Weights of a small mixture-of-experts language model, trained from scratch on English Wikipedia: a shared expert of 512 neurons.
Below are experts of layer 8 (counted from 0) of a mixture-of-experts language model. Rows are named gate (a neuron's input weights, with its number), up (a neuron's input weights, with its number) and show model dimensions 160-319. Each number is 500 + 40 x the weight over its row's rms, rounded and kept within 0 to 999. Numbers have three digits each.
Before each expert's rows: "gets" lists some tokens that make up at least twice as much of what it gets as of all text. This comes from a sample of Wikipedia text that the model never trained on. Tokens count by the router's weight.

# expert 27
gets: " (", "born", "–19", " (18", ")", " –"
gate0:510509562522539517503446453473501503437496550498492462527485544488517477491516551552520547560516462472472535510535525494499522556436382450502516463526477489466574449498490499489489536488495480473437478495545464524464473495405504547551479507541528465528521487422493469535476599546505510518483482471456509562485508530490515537394555466450472519449498548463472499463473468525576508525446478453556479473498529463516512441516496507493545503561493508432532527479485399543416523425512602
up0:489445508551500475487489517557435517478520526491471467545482506469501582505537552563557489557533496422451494528538469554555454551439478423486441475530494525476511471458509513489589496542505496536511484473576440495519491471415484523515492515539509463497521489458517519515480529527477483563534530448461460543472435550503478514501503425429531450437515543550484506477542453472574506545422462513517511499504512430517538439546502524514532539528549478507470487397504465489450580413538622

# expert 15
gets: "==", "\n", "===", " ==", "See", " also"
gate2:555537490508525464489518541485525504521509511508479503536502462449477519511484630521545468438517446460480482528494532575447479472486485474508503458544484566524561439503510425464590543542479507489518529450454481530511550493531509450479487547505513524528483475582577508548551588473481569535511532469493515560483488539549493544531560563520549471500478440512455529576496475457420500498525538475490458523497479514581438466544429470464499441508560535466536458464550531506438450538449541
up2:482437478471445410516551516536563488489509540516456456540476513518522498498487502504448536516494501465505490558569581584513459531482461513482451454429510488482451519545526454517460512523502481441440533535417446523520602528492455455510499504414556509483500480531508437513557485538475458488525473452453469534504478530510529515557550601577542514530489514514506464507514532453525561487484559458567491420562439554537457520583512461480484489458517448460530445489470573547485518486501514

# expert 8
gets: ".", "\n", ").", "\".", ".\"", ";"
gate2:515474564512438515526495441500453472503525538512526542502557517544499542461509536487493486493559531537536532404580543523457534493523516488540487461494516480481502544502516495531483613480541557504496515538522637399500451462443540546517464556527551426527474460527542541451559495521404483508508551485476580569491563621449516494521519556509568539520535571456551422536571546549552529519604495486513528487513506501459507546463499541515523497434520487468511509464546562497562467465490486
up2:483469448501437463544537599454542528547516488541514479578468550512493469575508573504496442456548593479457489515490504591532605500530525551454500507524511498536481495571462517491489511468502546583511521470464455471546549479456528476535595509498536599591541470455499519483504589473558465472502487484482501472474534463497501452448468490523515553494482436503495559458467509472480477504487505471481436540397471465541551574472513469514539484541474523500540506475499541516459409452499479

# expert 20
gets: "a", "s", "us", " ", "i", "ia"
gate0:506516539528513451537463564453477475518536552535363468469495546547506618549577520569489549507497501474502556503480473526537493490463484471537518484523434426470550441509538508510459517495597526452532488530449512521498465511509445482526497503507464513587483499445495480529525533551495562471531498532527563559480556533585497463450518527517536491579536524535528494506490498508479566460503444466499488478499532486552564558556527519487472532489500473479505471537532481465535481468539462
up0:409449526466548473479484567484445517446465500454462465477444473483482428486504484473526453497525548503547487540491504488503574542513442400488476450499463486494482498478462591484527532542505520555438466446562457455547530513422572462428516474503482467500484473482520523552453511455467468579445472512475543548524522481548579529509458450539549461451500537440533536499456453497578599455494516526540483530504488568456466561509561421479495469516507498429451570547469497473509545485524522

# expert 13
gets: " was", " is", " were", " are", " be", " been"
gate2:504520545595413515562498557456494476544552461517457381510485485517542441565494513527547487448440523527483559527520542512401591574546553561561519523468481480537535492576388487542431442505552555544439525449571451491442538534563492533463469490513485485464573487478493466491497477517522475526378410450487585471535469457512534435426545515587529480524477546494486519530452502467516520479498500529546531548474458419503556524460527511495530515482557512523486488534482476505563505526504503
up2:551530485587420418484434497456588504459482489513521512539517459503533424507614563488567521487462500566524537465471497552462537577501522526528571524467560422539551491555487549533444456434561532469507504497533494438478513497522507542425477480519505452478450497477527456505551519494535458461485483488512564473539443477461508440455544513528521451482519552516423506529497465475519463475508518576563511464565472440457589514499513500444470506531522439494474514482516494532542555550519560

# expert 23
gets: " 1", " 2", " 3", " 4", " 6", " 5"
gate2:603535418517615484472427496505487488433489517543476529534542465520500539510409492537534482477469473449540509447543448472472386546452453524533479505479510443507521514507530461541400546535477538546519503479516461479469466519524558508554544437543438477488538501504570515534489409420515493559442458504479498556446518533554537521457483493529515560466543495473457542448528570505464564548518505516591538539478485466429477545507497434486449500529458478488519463528498498555471541442510487
up2:496533506465458447539521432515526527513524453521528494467496553507486520493506472491477500497465535489498538509523493490601557546527531490510556518514591588484562555491511453446520513529484451461508489493559486595531499461548460444485459489476522488499483503537443443449484535566476465476549501473561417420621500506504437485530532519457422478512475464518564473489541512516510450460455477476551466489551501446487518477459514489488533489570523523445440553533594483490489488517534448

# expert 14
gets: " the", " The", "The", " a", " his", " this"
gate2:483524531549517489525530467558444465535477448505433511457468409455505504543475507485451494572506550491525513575505535527554518526514558430526533465513487479486433486468424502455488448451425533494527441464480502490476472516517469441441496540602485467559537465490483539456476548510562486504542501509549478549497485545542476533472460487514444480509493537532461435448564438523523475506512477496516576510476514538509523436511517582493427524467550536563481525507563472504477597525535522
up2:539445522508477461426519498530437522572508491470479519435516507465500527472485482517521473559443496511486467515463530523406512480587507409498494440471568564491523529456476459539452421497496486495471533470508499491567539560499438490443432495483498486523473500485499551539558498469503467515432545570515516515525543447456524517566503446491535543489497429495448476558518447537518463473547482495496489418567478453461491518461517528508509446506498518557478521520501513488504575580476512

# expert 29
gets: "-", ",", " (", ":", " -", " –"
gate2:467518505506526487475541455511457543525545438489508556504499514501463441534490434476506500498523521561475526494428529587531441488437464441527495485460522503488536481527586493542488419509447498532463520532513480470505500523498421458536447476577424544406485452474458471471465474558547462413477503504514419478474499515509501557477508433507464478504513504428455528525535543471448495432528564506496490503463566553513479475569501492488485509481528595516530467406527516415508490614468471
up2:505546524501550486541522479484515492489424490457515468471531540505485528485566491590472487469540493539464504523504495460513598474517475423436608526509490497531458453452486587550538563443500482570519462514516534504469414434450524515512561530500519510529494529476526461543501518490502540466402460487529602504500429497465525402547507519548540478511515486587530442517441490461474587482477550512471525431498464455465487502521538513492490499532552493535510459499530510559486530538526432

# expert 17
gets: " /", "N", ":", "W", "'", "′"
gate0:527476566454498504482469506561536514438537525541560584541540556518493521478493427458472474451468534475539531547499521532448580589470593521501447457474505433534548452435511501449496492502535466588562437550505494504537560523437419399486451549485534481497506501505477532425532545578545494451470510534481553524492471548504541493437497565520572473484470432480537584534515518536510537488501474517515525520558467518459509493574531514432523448442484455489535519540491508512484571551518508
up0:513474489514509420536438479546527410475467522490468460484541498496477502556473562487481486518550456471489507443496536514547472523595522514466505539509522558458484570567524488505470508541480502461550519527502478539446489463507512514520486518568376504495543433466522513548542506470500448528443483490478628516599469560505487529568409474547497541439481468519433450457499476483517465513481487498518482491441555484485459593495443498517500547518515475521522435447442451488515532553552537

# expert 30
gets: " and", " to", " of", " as", "s", " for"
gate0:438555494501406481549452529515482548473502427462519566540481479527485518512527505529570545523535459468505523505591485577502510455542448526510553546477446515537502570497436544548506532436517405552551534515467545523487555447508488523557527514507474479499498471517419505400499561492488530487480511507549532503555475466508475518488493462458488462503474466485469454527527452567392513487448452519492514469553442522484546486472504509505438418489468508547532448445535575466443379499488521
up0:439551564522485539543422493498504537403519491532497520457425548500548428514511507518470508462508452506452490534458417508518509431509524537508427521505510510509452530534499485412501499463512540456438506487482490503543513483471475521492538485489503574601583505455510477522573465493537522460485477532461511467567461494519498582511500499591491524475500515509523468512439432475532481543526483490431485583561492546481537470563559518531448556549494512491422581518481550513488526576494517

# expert 22
gets: "|", " |", "\n", ":", " ", " Team"
gate2:501479481444510521468469512471552549515447522446516463500499500506544547486489517470511518499501439419522377506518494561468465522512490420506502476485549483458490514536484506516461503470481549523481534479511446507532473448485429462477519532473538624486548469539474493456490523414509475504410497475549465513525434492462475425504408495539518515506584525531495476496548605520512496562525488471537534507499430415525499524577559491566529567496447438557422506469520455534462488493553532
up2:491522477545479478508530468511514461412535509536483493519501442445471478489513500481494452514512567540468626385429495513475453463487462538482467516504476550544486472519481505472505456530523476505533501544467482507506454502487578495537500481522512401491445534456490460509515493517562547465596520539460539472511543491495542553528616506494460483496429459442553469476493467507503504489549472505455465479483534499465463443458519481444510455445488456412522536461474556484596516461531506

# expert 16
gets: " of", " for", "ing", " on", " to", " that"
gate0:486512525482495529561612496522467448569470536528495568464506499510472459490502459475449505492505536476472545536569483491483452464526460482510443518407491508513500415460485508462456449472417425483426434521475581544530532514517552550462451481451501504591564534468522491442469460490547536494421549524549402523585503563544513427511526441398480547442463551509450529500513520459501471475496470501493513466488529472509489473476534504474533440536448441429507499472578435567420506495560470
up0:530578500479454481448461530506492538460452413481486503573484478436526493593511522481572468518489539502494517508446515467514472499510517540502510499555456471532552514394550485451461541437481474509554500544536442456521459455509456490475501387528511467467445471496513480524525556469493559512502496509475519448502465462528444524484508450579523510517503539464513478521506563522521486569506544489494548581414527475492397491514460523480517557557483577476472471452425454521503482526458451

# expert 21
gets: " |", ";", "\"", " 0;", " 1;", " 3;"
gate2:430403506475480439504498459500419503401492490540531481485539520455570451501520533521538523510462429486526474446514472527545500463495485535492514448583503521515551452518486529470422483525553466509570607420472559482486571529501429491546432518524554416555487447471406508464492505443546498505466583464417463477467481469555564505524518464435530483485472491478514488500486516466469431503512523491444489479579440426486525500501555453514529557536487502483489458457516419488539509424557495
up2:564602485491505542550540503516479591543537530535464520534455454526436530530482497468434509500532554509440525498473577552475389540559496512510460541383496448506459528458557550520562475467455564472475425482529519538462438444437553513531552490516446549496468548447524517495548505555482488487492436481513561520509512564451507577460464468527481533480471563491471460553469473484501562549488503474542509503479509524457463500497468550498482416514523534594445504510438561506438497494524505